Experts of a small language model.
Experts: 48 experts in each of 8 layers, a softmax router.
Below are experts of layer 3 (counted from 0) of a mixture-of-experts language model. Rows are named router (the router's row for the expert), gate (a neuron's input weights, with its number), up (a neuron's input weights, with its number), down (a neuron's output weights, with its number) and show model dimensions 56-111. Each number is 128 + 32 x the weight over its row's rms, rounded and kept within 0 to 255. Numbers have three digits each.
Before each expert's rows: "comes after" lists some tokens at least twice as common just before its tokens as in all text. This comes from a sample of Wikipedia text that the model never trained on. Tokens count by the router's weight.

# expert 9
comes after: " |", " S", " in", " at", " Al", " G"
router:149083127087099127044141021128157180082155155107183139147133165125136092089151142168140102176190134121087132154117117113043118115169167110114118132142110101139147065114
gate0:173169130087092141111138097123134084141162177131129124113137156085091087113191171129112152179098112168159147105151143134109093187112138129109126080099068130122168146121
up0:142131130101174161213076090072112132137155143124164119119099101150157179126186159168127127173100095063158193115175061146161118123050147187110141144159194146093131103170
down0:145143152099141159089083103131120171135154123162123072065120112125139155157086138121084102049168156148120158141164124124145120143102105075092095109135140121123123125108
gate1:104136153115201129070154184145112136115115040162125122103175116122109110156108147077077115107110175107078123178171125172086131140125095106156199167094113107105115116146
up1:144093105091185064096115131077085092146153151159104142134103113165096089099100104140133096146118178162123105210103185131071150110110119162157131130142154099103101131123
down1:129130086094109131054100166151128186114145082160127145114149130087116093163131107108147104117171119123132166194080118151150131177110119089143120102113138066192135098112
gate2:128088133117126060136144159150102153144070119182166191117213110165136110119190123132124142144128116083120113131131138120077130117121099124129193157141175154124108099073
up2:185177177148094107070129091120122122108168125125115106184123131103102084116184128156184095132169112120110067107115198096025078091166137078079058107155135149113124163131
down2:143146076119127152151123072100125165076139201119192107128075128123125133101087150097097114096085183128151081167069127129159131157112109101117114078156049132113155128143
gate3:096101141175176136131085099163124152118162141146168172095136156121052097144066165155161116178127166111177152114143126078171083154072114082170149141112121152067147075177
up3:138109137164119083156105102081144105146139093082155148085099121093153127095052152113113142178109158131097115146106141054098181164103080123070098103113139168082120138091
down3:109100116177126083086135144123153129159144090147109230112110131191136070140124117117132117090143132131133116164126149059150149113082113134110153119108115131072150129169
gate4:105139093151164097086132123179135202143090065116176139164129141113092110089116123136132163137166145145117150124131116134136128160107119152174175063093104139161084093136
up4:105178096132113075123152145094169109138141096092193102159143081107101128124155140158185100118146101132119083107165132180171103084094116112162145164072159144171143085120
down4:118170173168113118141142149096115161145098175137115161084114162130138150143092116136142112172080170100114105151118160116203139121122143149075093068071124101074114095134
gate5:137158073121146155108130092094126125153103153180120103068155170141148090154122157131163157122144125154150179127106134108110131136060147149120123163112130149080181108083
up5:185136082140063063158106088138172086088123122107133095115151146103126076149165143112128178143088137073143158127138129205151169071113154154115127142114107109129155145176
down5:066134150120059086152122132111177117181135138113127192119107196148087159153116131122139113121097189152095121134126085161138079125174104165181121109086157143115117115183
gate6:172159135142103150115122065134120095104169129168127147124130136107094092163069111087123100105130169117194225131175141067123103096116153163152171144129138063148136117106
up6:140136102134145108154061115160130072151145095100139125129078118108118152095140104107061125120145133162129116135134164147054171107115154109043111161128123088135079106109
down6:109163116108116173158135067105069107139148138190089120155058104097118108132118117153105126148126162166082128150172127178162074071141125062100064109109077123160106116101
gate7:104076128145116105145106141095166092179128111099154152137192165126075116113161124179148064142110152086114168122129139146118144094140045058113123161130140056093126049170
up7:141145089156159156146120114133069070153091133184131118078184122138087081097091109112088107093181114146122101149134119157130132152185179125151146108115141146125171195107
down7:121167105093173163152124133154171077104080154207119105073144142164133154207112144099152124144136138099122113102186126089125115199095107134126150135105156145119119191092
gate8:051193133108158154088077101150192135128124173172160128117093133125165116163137078117103164117149125106090185103145150087118113121048138117129093145127127163120120085070
up8:135127087111132108132063155074075143058158141127181137101176120121149152120107148065147126145154099137090152115143131117136126077140183155103066177072079122096094152157
down8:133182174118097139066097139158189125087107142131169083139100135139159100132166177101135156117149091137127081121102178121170118096136163098141146102138151130129073125152
gate9:161120139135166195085133126105139146106116091127124087107099101116152144182116116104113190115169131104114156138141104113127065141133077117065106124126164126146147176102
up9:132110162141091163211164094157096135113154094127145158110185169085167133199142096122155123115129117114116093163114109141107125125099101131115136122115088224211127128131
down9:127176076129168144146170139160109145083128124143177104077091187128183098129083093096134154145083128133097099132101154142090057185074118156147110143076057162139122137181
gate10:122124106137129162105161094097109133127126148185109151152136150111146157071102128124098096133135162162147095115143168131166109082110097178112121124127199191164134150155
up10:090155067101194189192144161129126154123116159131081199122174149104174109139160197181142123127123062106126141122162143163159139109097126163175142166089139157075130133145
down10:095089152151088137126165159063164115102078125097135121118156134154087146107146178082109154192163132111145159106154099073180147145152114062076139138126168101096133122084
gate11:148128084118106166138095100123114181090154126091132189117064136104072141095134105118134134137137150134166155141148127150052122131148152146149103121154126154151099102139
up11:193155169119150115109163068107126108117118100083071140094132145151184118132145161098105125109097192124135155114121104181077136178126056150129110100118138070168173110213
down11:177123141152122093185141091152140117049139097170182127142089122158044109127093100162137129085124100167171135114102096126149112157139115107141151139102065137074141127127
gate12:108178133087078110092114138082155110126133114156116107194098125110123103116123035128164158112052140142142100154153091131129173126131139134186190146167116142175143122074
up12:103145153106119108120160089100082138109129099104171113165162114149125115115138136083120107069140168076143123086139190125154121182186145073088100141155157161126127172146
down12:118102182129125160115163133115164111116125120094177135172176174066143137079072108078128145158133100076184091122094171115090157103178119086082068135101103174120096130166
gate13:142167173111064149161168136113174116101219180089165136112119071109201129100150104162184145127125134150146124169102072118096078104159155085124117133140086123088106097142
up13:103114110121085141134101129130139085085140094141100148123090121183107118109127143171181113133128154119090086126143118096139125143133146095156193136169106122098122100152
down13:080117166117098117188148085172107146164074139136125096189138127129090099125112130099168112090117091106127134123055113172149100138129181105105116184175118122158127115096
gate14:137130140156099121150119103182097153140127181135191159153146173123158116156173132113144144172156129122108153057182133166148150072128186121138154123090135121093104152131
up14:160125114132134187065154127161097191110111097167153079167167145104095092061099112103157160118094130124125135162087098134124118125111153135096137105198111078104107131106
down14:112126143114111172147141138175089109056081166145188124033111122107169146116104130099182127174122117102098193120115133178101185121181182136124184131169197132105119190090
gate15:105098145181078133100096088146120132091158145112129096112161116096148136157102165098089112153125167135156138133156095118158151154134169102127140226157104146174195127127
up15:122173117150164108078102150131082153139174172105121102080080133246179080138091106099125145155143139134132121099151144106109118220126161099151106140149088085122129138111
down15:088133141144142089064084133138134134108203134148131101125186141080139125118134131136148045119162119122031161144075136147129083176150091101083120196124097123121092128185
gate16:099131138166109127171113103131126116103152122124135150131147046127119119177129176123084138148173137109122136160094098109181112109200170194111143073108106157126171113147
up16:150114117117133196090079144162133122157147106133059142160170165206138144181110152073111137120145094145106137139117144162134140112120148102089170139113121104140080144152
down16:131152088153112122171105133071168159081095155106135109123164129147108179148147110109126173115107140105133112125127144166139155089101133116114137091153131179136125093163
gate17:161153107141116039118090094114160132070131098130154078108104096088204166069128127154159098162115097119180173164151171175090128144065183128160134135155159092145129136036
up17:139140100139170118151144174120100107086105071127106075162122093074145124150115137105142163092105136157148145140049073102165146091171119098133099173078102148174182111167
down17:126157133127127074137097120132196126106111086170154114116141079100127119163144093134052154162153096149131111200132149137125107113038164119145147115131157147076095140081
gate18:229209151068134062093136113071112179111123094138155120144132156084098135140130149094101177166138076175113121066118114160142100089141141166154145150193126150146163172098
up18:159156189105090150114170127157143104134132113048168113156159143190120115089139067082147122126123073128127099118101121153188159097126130160096090110194138097067109112050
down18:133118172139183165108157124133140151090108098090165096224096136167134103170156158132102172189175136144113133160114165069141174168121139092082079087083141104104086150154
gate19:148070146072111190074061151075138128118071116161114124132110104158127168064126151129125141131067102172182124147131149096144195112123117132109186163119136129126108082127
up19:179095106106148160120085097121151098105089082122105113163084149106143113190161087165116184073125137125065138163116124118098155125175144124174163141092102141124117070175
down19:100164197118165152142123145154123137204076168132128155085107148148161140146147153136137107134140172133134146065117116131105113164171122082136077070212102117124142159111
gate20:143130029143079192090119140119101108107189122105110125151139069181131100213178147070106096135094201130114181195099121127146086153159147159204119153135097107105129131109
up20:132175208141113143134129082109171097142125093153154110063122129145154118093116100154117112142174168091161154103148056177097127119154122115100167092146166131126143086083
down20:110152057184106095098118123154108114061172095203205158087212081094115142082206122149113122138153101133117210173139180084151104109093100172113089149120111114145159117128
gate21:114186072064137128118075095114165147144086116151179171150143118073061165087100125112133110142108187163166064165092122158113124122114161131124128113118084175149119129098
up21:103103130065146114099150161152157181117124158189155156151112153124131129156082094122151116129145148083128072119137078159070071105145143121213115109042146154134166088119
down21:058090168138138132131169129114192173165106166138146052162078123167150153149120177120180132098083127139097136061111162136051130133131074122114191067115133094125102101138
gate22:120115101099106157114144124080119160110149103030173151080147115136150119167141102127121122102194118210127137166221127152090091094137154104121104128150090143088101177142
up22:146132064062135096188123107148193133057118137117139119144123127157158115124120129170113152155118137124140171140123087087175135109117123096123175119137105155130127088100
down22:098153098110117137095180083097144100097167149109121158119137172114078106078116136181136111163094153114127171089123080129128152144158176132188120150164170131072130092162
gate23:083119135131109233122092125061143184106141128204151184178138072132167165146109101108141127181132151075095158147138146101117123136085106111093115118113125157111072084112
up23:123082137094056137135155117100093146138104104132099163124090130134080199172080102076085121124103134052087095151104161092105162118126166103133152107087107121075143131074
down23:063195196066154147124113077107143151127124134136122154144107120159117130122143149129155117160100124087126128206161168138115119149133143129108157120082120123097183074119
gate24:146108153155136156078125110135140138130117080111135159123151028116160127121116131130139074067142142060101200183149114165099135150117130110186153081157113113114152149062
up24:136124087098138159194075096134113125178143151089140107095193092105061112121135141110140157111202146092067120132084113185120095100154079164130144077139082113159064124164
down24:166190106122103181127092088144089055141160105104114086086151162126180119104159145141099146114160144143121109079076147098144133088129103137187114119131114144122182123109

# expert 45
comes after: "1", "0", "2", "9", " ", "3"
router:180123165149070120121192170117058030078162130087064153153097075091139113088109144135137110100083194150084162177150109157129163122125138098100177166141150133098145151104
gate0:074132121149115097128131155182145131101160129088104068103154066157141142128127167136153138139103122132115163096140098121142069096102114136116072102144148182153042150132
up0:128134122132107051102110104156130103119092136092116213132041153174143129212114115108088141140081098100097139153115206122079166124119054151158143167153126161156168120207
down0:155092104148160114119179096145126130184170161181143171114072090096086087165077138157163119133120111151164074106140133160157113140103091118075167123127122134181147172180
gate1:180129084085112140097107070133102094137072147133178111127122102175028119094114202102093103115190122121086153081148157161089130136096194148158112111127052165139075125165
up1:124209127064152141116129175146139114114117159156150099048142119104125108130106132187100133167085102173138151159079156093177097133117129099145120179118166133155096104102
down1:101164132140117129142123169061122125132196184164120120112084100084094103136176129131201160130045109149173093104122152187149084118120093119099088138131122124126117102132
gate2:148106167121144118153140138102112149131135108111163067150147170124083147146132107111148120154149125113180105122112087134125127167144151165141127124146121141058184125155
up2:128099022155134125132149142161115087163130141124108191104066113139113112123127110113110087123116139119121149083166199120163136155121112086145070107124163138118079154045
down2:057153179087152130106162158129151141088161184108116053151130122070159161134133108125115161145145132137106071120119122095086168088100151108117190125142139127074163115214
gate3:163123154193148081115148120091145107096134195139139156090162119131100133122155064099118076096111142088157184111109163080096117130079157146083149142084137118104106158107
up3:157113132135104159096178151098161122127130129212127187107141152108114150134080085142120114153057129104118123062130057111151101153117107148113151148080103168088077100073
down3:135124125124117081209105122148081127204169155129056131132125104145142158162077146155133102131134112112158138161165135161097137162049137087144155113074104119118101136052
gate4:153127117175121141044107144120112145120104153165180111184131166118071099127128118159153156170124100102174051127107111115177133113102163113092079140140133151158192139155
up4:074076169075148106156100148083105116127142138144117102113092092095123101096178155150145116184117107091146168132100198115047113138145066133165164115119181137105067172101
down4:161141075169090164083157186114097207109138116149128169109143087140143162174071102154144111091113119102122103086141127121137041119137184116109120169124130182147118157196
gate5:142166069088122114129174168133122130106108125179141086172085155120146144152082147103167150104072151101107193122062105151161144149130103130098143149101159122090142158130
up5:112095168138154101113092124109140108151146116096167183105169145162156121134152094110128129127152113130124099135148147137128107107098062056107088105133137126050158158184
down5:170196117132102174088167105087113098082090069161143126102124120123177161106179166135108103123136160099122111111121110140110183150134125143132151134178091096101130135116
gate6:167165097078127124155093066052112059072111133131090104107101143134119107122105129115130072169146068121108087122079104130188154137159103155053113108127098130101123094123
up6:125147069110110155140130122112130122132071114164115159122120164103129123119092083108081185173117101159132167158093089149111168102162135147157153131161097117129093079119
down6:077059072176154169139139153129135086143130186132172133115145081104098128112088135136176113151117106080145172130106165140107158048206213067108140174160141106114107145119
gate7:152148095074166089108186136191101148152137168101151156099200096143137109105141115111160111126142091104147166139124096143138182191094126113129103133143190123141116142109
up7:075110158147138156134148117021133112126120151169132089145080171104128089191103115159144130141109134168091128169084139110135118074132096135119171104138127163126160176146
down7:132087150061151130170040141188106137127151140126133149137184132175153142090088055126121096142144163160116134114126173102134117126131133130116214132105141145138119102109
gate8:108125115112070117090097106136132151098084122087103083123081129200140116107088157120170152183137123092077172090146149071082074132162169172159099161154104133126033153091
up8:130062114161112139070093075091129155106110149181094176088118158075069125106174105153118167114114155170151082122108096158180137126157116066134194140081125070157100111126
down8:051116066117165087117144122076089112133163116094176058162152152163193114164129136166135077122113129121175156142103157182130142115152174155158110163108132079051071132146
gate9:084131187139087096176090159143147140094159137092139136079154161134178109098140145125023109082152112116105115123126110111082113100171146140120104089104155132112115132113
up9:161200153171152176147181138117126099142127142125191149155103160171120127164084082193171117127103112067160104173133160123111092143125108167118107125157124111157112128078
down9:120093143171164183133136112090132135117185156123207136132070214141114164168099126173189103127131167117118166186106113150127133109157133118160106162148139050115064199141
gate10:105075154107132134126065135167165126120113162124129167162123121117152148122123126185140128112123141127142151107120109147093097171079163075079125066187088111177115135160
up10:097170134200138147103139140119147161099144150140134085141136161122182170159081129090144112163150069117113156141102141099177107064084125092085129080160103124088161152106
down10:177045071096165161101124164068178091145080160124071181109097157106113119142128108116076130100173127140178107104151144127141127169094158149151164166090079123090145149167
gate11:166151069096140118083135195093090173170153163138097132163131120111083164103116143128157157103121142090103080135110076141105162205114080186154221128100144116122082150111
up11:116149105139137183162135069097128107171110180052077171201066154138120148156143145134129144083150138043129131094115140125131170172153111181144143091111134104090116132133
down11:156093087044143139160075109171103188070126189156107115175159135095102100075098174119119141121145154151110138189120113173085118112173122082148066198109146147186126148114
gate12:120137133111100142088109153129098108146168099080183114127137188129130146086088167096165122205144067148098148139127103181127083133115100125126135117146119149150067145139
up12:140108116136117115142186181145161128190152118125097101120187093154135131082175134119127115116145112063175105146119156072108166120103132100040178131155189154104132116135
down12:124143128159061085135112153064133169109118136130130149125147160125175113120104110095176039111018117124082170153122137115120140139147168081127127126115128158159191138142
gate13:089065136110073099144151105126072124106178125182188109135148112094130152097134130084138087128129154095100150126181164160150128135106149121167096177114143135176103102167
up13:117138117115159092100094117150149145133133133117105138122066213166184084103161088104125130203130181058135100140132140155134164081124069082142133123102130082115165162101
down13:077134162146112144104117093078144143163096066097182145123119111078154118174127105092108113139148128144090071168170129169181080133102169141114122077182113121172127047151
gate14:142141157074144061135142123177135090102156130113076092128147161092119164109154077072166124087195135098151178163188100122183125108177113179116147161121098134156077096156
up14:121132157160062125146103089119143134183162135105090132203096154164148115170154071141134081171134197148119090066178098131137160126127142214138117106159077102124170217153
down14:146159104066129076108121182144126160086151135106182145114148083129169128149086163114137158108133166131154175079173075106129150151147081135152126146155135109121137142115
gate15:108084158129164102170114100094072104191116150202153113142156130108125156119097174100188087071136141123169116158109094142155091137126131144078191074158145129118150129166
up15:124131142079093127080136100132147160036120142114139200191126084123111129087152122189104138151111110185104172090130191115120136148135167081085097135218140153098117146137
down15:138096110158149098139146189156071168116192127098173081184156099135176126107195099099124119131062104097098167150058084161133160103140145196105187134108145158123136147164
gate16:072095164151180151079096180170134127124134134168152136135141101133157119144099159119169117165073144133135135062082178160075129131174068148109070121099094134121162160120
up16:143109066176137065121132119158073135098211147085126135112111224167169133193113119136126137112102086162134084115149062129151145091132101157126082129147142148132114095112
down16:106140161127135135163125188170123119152084135178087105140182121109132047151135076093148036194128114144150164078117152119174179129140111120108116134109127161094113169167
gate17:125115124146082114115106151156127135188126117182191118127102161074098155137114117071141076097101130131092105095150113119088129123162113083152187154152143151152084098122
up17:130190171151111087138104112139106099078195074113136101146185113126187169115153143142113137094139180164111179111156130108053187100129090115126120118103120125136103191160
down17:146152124054180146123140150134103115184104121206116149121129151066169143155097109085139145187167060154115141146125173128068121100084124052102156160064173159119080140127
gate18:119154121123156102124112121106093084082132158121173122089097147148143138118138167106121155140124119091098198163092143192065171138190129031098115131164099156120133086145
up18:110119193121123165126118130147081098143160095090102129123144124128138111154128148138102102187157140085164159072141110084156110116133106121054119093109195124143077125193
down18:139133096103137052149112081161147144092145128152184129137118178051141148149043118072163147131112104102181185100103092063125193148147123134141176120143168136112173130167
gate19:046127180160124103080051134108144085131102164132192165113129101118192116116109182106122101112078078150132150179088134112117139194117154159181136150115060105099070096075
up19:103127154135143110097081187145169062105132192131132162165159148156178155143116133096080086072168103128102139177047155090117123143103147110139128164108141089106148123132
down19:139138145147150095175095131138137121115067102150165080159158208120081162184131138213102093079179167059157112175134168121103077144135096071109132108107123113145167159124
gate20:089174147080134180118115139116109102142128140107142082145154093138115192101138120111123146091102153101154110170083119091065132109070129129153166170217132128137158114067
up20:084162201162130105163156084179111145146135066175095070123079179100083159170129171156145172116092181087131157125117118165115102126071080093099157081106145113190092095122
down20:111167114169150134100141180169146159186093115196051143047124153099140189076140100137147130166194119095163121130155084154124119108123133136153139097130173100134123144119
gate21:151154099076184124087128159117093115060078134119047119189173141113123101153177145079082142112086121112135130138143118105096169118156126129118137098076155097096123128163
up21:118122122158100105126123124087094099150065123125144098188157146170161176123137159083146124168089066144089131128063111174082154137145097181118171118114110142167127146095
down21:156092100058094104103108091109134133150203169128121090069101117098121140082149166152106084134148118151121154123163081060183145103127166119158135166144163083136155149138
gate22:158172096132097119161123110132152083137173082130147094185127070098112083163117129165118071136050160128087144097151131140097089142158110101103175125142113121146151073091
up22:166162147117166109128143142090145155141175084115137080191113084105112107160130126122160103169097110106119091123151092119135159095154149062154152176144080118149130147136
down22:081100153129139168129084182155136100171118145154145162157137146101142177185156176136180171046163074125133142165139128110104099150103126174118125172088107103125106182141
gate23:166156100132096182098146114163198191128149140158141078133135206119122105187078135131149148087101056127156098105160122042136132102091154120084127128131155143164131112148
up23:125131170233215121180094144143110043126126094089117111185122122170122087119115104149097126181091144146175172112060170168105170096136138118119078111083172121114165138119
down23:103115135121147109156085152118099101108136120126160144125146149132121090124088081162084169122121075092143151122087098138119178109150172118162056189111124115090109129173
gate24:130178115147098109112105166078162158095101165136133161083031122084164097104162167111130079088149121139129122102104165098103115093109106154119154078130162137102085125086
up24:150128129146114134067149165188085169112078098134161184119025071102134133144182110107091131094146072097136105103072156137129153129143171120160080122094141151122166173109
down24:121185095142151095145113076123139119183169164181137088101167130075136089112078136162115143157123080133160152125187072086145099161160145167070128134183170158160143063108

# expert 13
comes after: " |", "|", ":", "-", ";", "=="
router:178081100153150097094085107112111200178070173113158170127075084069106096137111145129128160154168141126077137196105162059079130135135157140110093125153085149153150115109
gate0:160089149127163129155094147173076143162092166161126191205147124140159103169112144119157120122153125122114096101087128144194070052135107127077073178145160146178132113159
up0:164095112066115068144144108138053181060148127150118109132167124140155079140089181134175131114187175136185132132203067085107188056127183133174208135149153118123124091110
down0:146164139090149193071122140098142119139149118164068109112174135129129162075149137104138183135112162123165137097152101084095132169145159099126181112132119097104154130157
gate1:063076090167134047088120155082109108204155170140087178138089112115135113108149135121149140174134136157108173094115102132167103116113188091141091178139177201152142127096
up1:140156154139121182107126137166088118125138132219137060105172130184098170149179101094113128175140134068155121109190142152067112120153090162148094110107162103183105169139
down1:135150106151127114105122141042125134171077201117130233141106066070146115094127099111123166148147167152045138133090121139098092093116171118170116137137142174187139119144
gate2:155125136118089096136149111089080132143097142176106177100145151123120160127128118142104149109187117107097108099117144120108106093112171193178086128118140185119163084094
up2:136095107143151099111116152111088097163182130138108163114101156129156096119128162123120163119137190098072142143116158135130136141060130137074102115098114151081151136170
down2:076116199100171113105146149099151113139153144121106146132170155132127061098167160184111107103150095131093096078089127137136182150105078091080135129118146126098174130096
gate3:120152127089082174123126093157108138141175181095125127121171140113066078157156096152125151176124147105140104105074119123072113108074153082088148171113131214139177079145
up3:183149128105163129100074110130147128125114142093115166107128108145120129092175113161212144085159125123186147122115186145157174074155136124171108119120144135149177136134
down3:089165133131139130128068143107153124146153094102046121132143034124128113110128152066110142101112085137146111119117212163045066089104097132153194111170133164099151113135
gate4:165095102084194175122122134156149153099137118115170124109137102141096146189167178171161111116143165168124102066110140160126078131109094139120121084174105128117117133172
up4:119143116125052116186073131178175120166125096140123126118086129141109133103043110147086138193122109201159111136079149152111104137137084135080101141128122129158141136113
down4:095159074123153149169174093134135136114129200161100102136132082166153160101091134188146158176182106175101188143145160150146072144153155142151116150100118105133159105152
gate5:157137125156158120088083066062185158144122207173099125148116096122147154176122085117090130143079126166164101154141118179127153104104169129150090168093081127111119119178
up5:124154127164117141124149083021089154150126133116131090107101102171136164146095152097095048147123145118139164159159100177117125108119141100110144102083095142130133079157
down5:110128081164160145133181126155121131118086180057098132097148138125065159070118101163134087144148164071150141141072092143111199144142119146156098137161149111119122148129
gate6:089106120147192113143093119123129125076154135136144142144065170049125090142093149162161128145175173140146112103102137123042090161102129145159116087110171079105100091118
up6:199127152108121102095135121126125197099107134121113067162172164047147116120108139128102071106138117133158170114148154149134132087057086135140106159130140166124112148168
down6:130124136185116167053115122140152137149177150137135078125145156128042127145121133162139152136138109135131162118173196104115049143113195127086151088161194125101073129157
gate7:116075108164028139033100154133122077137088146128114147160156140124122095096120151059166119104175114126093127138162170083170095163090147125081163086170117096079090094125
up7:124050135115118136168174108104075119142088176141152129144087054149127137114164142153129145154072113131087151156075080154157107104192175117086171158098110118094125118156
down7:091106091097089104167124093161117035116098088112143138141137052140134110140142135120101121194083115050125137033137099110106117130143088169164116140084129093112117158154
gate8:154136131170157068142121142087125116100102140084176125132143046110144145138061133160118099176143139109128120119122153092160091124131102139129121091142147113104094161089
up8:093147118076095171095153115125159065181126141156079162166105109184107111128124123098111133135080136104146123143117117118169095073120140138106122123121115097134111166100
down8:118143093122057157151127101118099170111126124109072148178120130130150118090146104154131101134155094126085137174130088146177136090152136148181174149160166182132142098089
gate9:113169137064143132108137099110099114128197161076166194042119123082220115138115121170094184105180137092113127199116134166166143109078136165220128161129077134110190076103
up9:091096164145174106122146165160083135131119121149133097069148152151143151127179118119147053156109153163171109144106137155100169127092117155166087165094130129091184156129
down9:169097133167141130144131131092113132147149108145081164119137101118110113127143161167140148140131143076171201122132117091109111133147115116068157064120101066096108051110
gate10:133050137106137131168122126079173194097103184134107169106134111099134139141165094121100130122108100125108118174092163150159099054183104114102104165149147125133134108155
up10:131106088128189163107174169125131081132083047178109123088139133126127145177128147142153166144140168093118072087170101167167112102088153133136116145161111160114127047143
down10:123165067082151100151117159167107125160171150131155115142098146064116140164101151163117146153121144111138152128119154136035145173116131073086137096152196178106082175061
gate11:090120168166189106103080140083138079097168194192109043107149100139127073115133123164112171108163128094102148104136183115121141122133137157139125076153102171118127142117
up11:130094118125120161175100092171198144158173158121156097071117087136105117118163120116153101136159163138158122178175143155073136144147148113115150120076180101074142172095
down11:098131147112076110132122160149151152108097108155177059144150060159055218129136117136102210114173122081172107174137105131131103131111095198100095089110118101101101176115
gate12:135135189139152124090097124165063147154167140096076108111194093088093132118167180116209172137121142157110157138103154100141078123115097195144138133161134139105045137122
up12:121107116148201135112057095155064175139177160072105128104190087089183169094104129112142134127157121098121078120156116099096148122121142163143137132151117176179090124113
down12:105158150128167155121107121137120089154128121048103088138123117117149126135092081170104100096087179136152136166122120105139137131123096130148121152106109122146152165116
gate13:034168122106151140075102095151073157174091116139097104143129108142127119079119165199165128064123110127142153105167117086129134125150145108114082112139110107140135127125
up13:126126089113162092114171077135145156148128131170116134106096133105065163110172165154051141150142094109197115148103159108121142065160117118099129103141112108081090152135
down13:146123086085119154091086137098130151182131117091164134065071142110093145127151047102119152111147119129194173205110119075090152154147142203135164155109081093089143098140
gate14:130136084147072125148109109113168140162118145101160130111093128119085138170175136129142129131164118069152058131100065088135118093135065112096121094125161107163125167106
up14:143094098134144158141140158123101092140093108116145161115157142172157083077109122102166136133103154149127162148123138185143101112136142111165073198168106169112104141159
down14:108102085174136104132136139180073103180089097093138134209137124098087187154129121133083125127169091110145121147081133133071093108125090138162140086111107145157088096151
gate15:138103129114142124131143105067168133105135173116143123134088141127142114145157113125081153097082136183144128180073122145167154144129128134125142115117105122117151187163
up15:134104096071138093185138068089097126101158083188142144143137179079142130087068153123140122105134125145110116193159044124126141103085154119054129129126152072114121078147
down15:154073174110089096128131130141183165162141124119126134127087164119103174100149103100094145128157116190053130128143177091082109102114184173118115153155160147140173081066
gate16:134062150126108191191091128148124153116103108145129143122118103150094131154127083121083080131101192117189120159097151107167136096170135113113119097133100143113187114117
up16:164143178139140156162121157204129095149150119147143099086138157102165114134117051154054167169150122120088086118193098092167144130138102135078101066139112114109098130133
down16:090147197188126133137080131149163139138083147112146099114151165187124174144109094130152133067087035111120113123116052139157134137148147139113117115169113124081151062083
gate17:083123125100163121162111168123133134069068149100147124123082116127192179123175106108135126057172151133099115077058133174157170171106107127137047193124086142162140097093
up17:155188129136158095147172166105090137187146147126114134176158104120177149101194144179128153113122090115163091127144115095129135117116167140121132124130096114199153173107
down17:160130143141126162145128158160136109141134118083122164120139167132143169145193081114141141122124083151092134132131097098183117021156118102143171083176155140137128109129
gate18:101134084125130099074097141076107128145173110130181169136130168124079121136104117098103155174121173083105143130082168118169143164099088098128066096089103125063116171157
up18:126148144151164131147097082093190100112131109216153120130174088096149110059158120107144111092163167155140082147127129156130155107146066072167152090137075090070112155144
down18:076191162064100076101090121146167123161070093150116160140128160127130184166137115137146143174085164152107112119114091080145048105136110188139183155181134153096148083189
gate19:115094087126112129113153115136134122157100126173175137129120103130071139119082128051156122112095113204168105104101070155141150113159100169179137129129086063134126137125
up19:119113157109144101137169146183168172089109157079041172149155146088166205136189150124117207159164153126115144096170189170140122124136135079125145117095128166102131113101
down19:137123088085143146105123107102126094169191131172111106082112117196122165093138138081090151149213153153145086086175099118134096142117093127114145112126122090197160148090
gate20:152124045153126139166144094090091178108198117141174107158116073137128133072120121103087151160180085080148160109162195118095137105176161095142056163156091178123121090114
up20:101133105130167084153122173120095137079122105160168117187077072049164219124088139155171138114139169136086111091110132138122142179120136142131135164160104139104159150132
down20:127128138068134173098108181164140148143148168089107128157207122175054157100100152084119111133131166156151151088112161131160145157087122102114156123105145074179141137097
gate21:136187080102110113124085147145150137114127051137117165085197122101171116120100109221132086075115110139144114163106139091138075159088149153055107122131165083109147118143
up21:135138111138136148085114163108155047126120160120178089127118157114092142147199172149068131134152160136137107109199076118123170134212152093140095116100079111147105148124
down21:161134095198199089078168064080140130161108141096146112190139118105095075092145071158134116177119078116122176112156132162164167133127150107132129110127147107079166115185
gate22:168093158121102065161122146098120147128093085153195106128118090127170132170132150154118117140117183186148156084209136112130128166154104148145126126142158124141136085079
up22:114130141140166149089141169141114173079102138109116110138134064152103108100105133144126160096149156111133154150129145113098157110139104176159151165083190106146113127131
down22:164211164095091059162119130140132172091115095124160114109128127126120088093134145143112180129139126132111097136124188101131101140086114188181126174064161112112156134093
gate23:116180151109094120156121138151175062133084165168128121110111140129155138118129133121166148080141094078145131147125089067145168123073114124164126128128077150149081151177
up23:092155083106157136090184141114159113094156086133072185077093136134104159111098087098076077067055121135144069137095126138150124116158147116089126156206137148116114129137
down23:145027147122094134187202131122178111145134067193155135099146138125121099133198132155150159147136184116142121133136107165082146133155126101123070121139167099124121086120
gate24:154140084109127151153119065205115158114103132098102112099108141146106128181127142167107241156117140107105202152095144108181109152157112145171083118120142115122121144132
up24:166122144086112055138109117134142081146203127159153165115140061109124107098171155129145116147148141158168157082162151189165163128167091099149133129157077135121125125118
down24:118089098165086133083146131170115129174181101152164161142103106076097123123173138083151147064122123091106145124140154118107142097207114155154067120106134083117124187126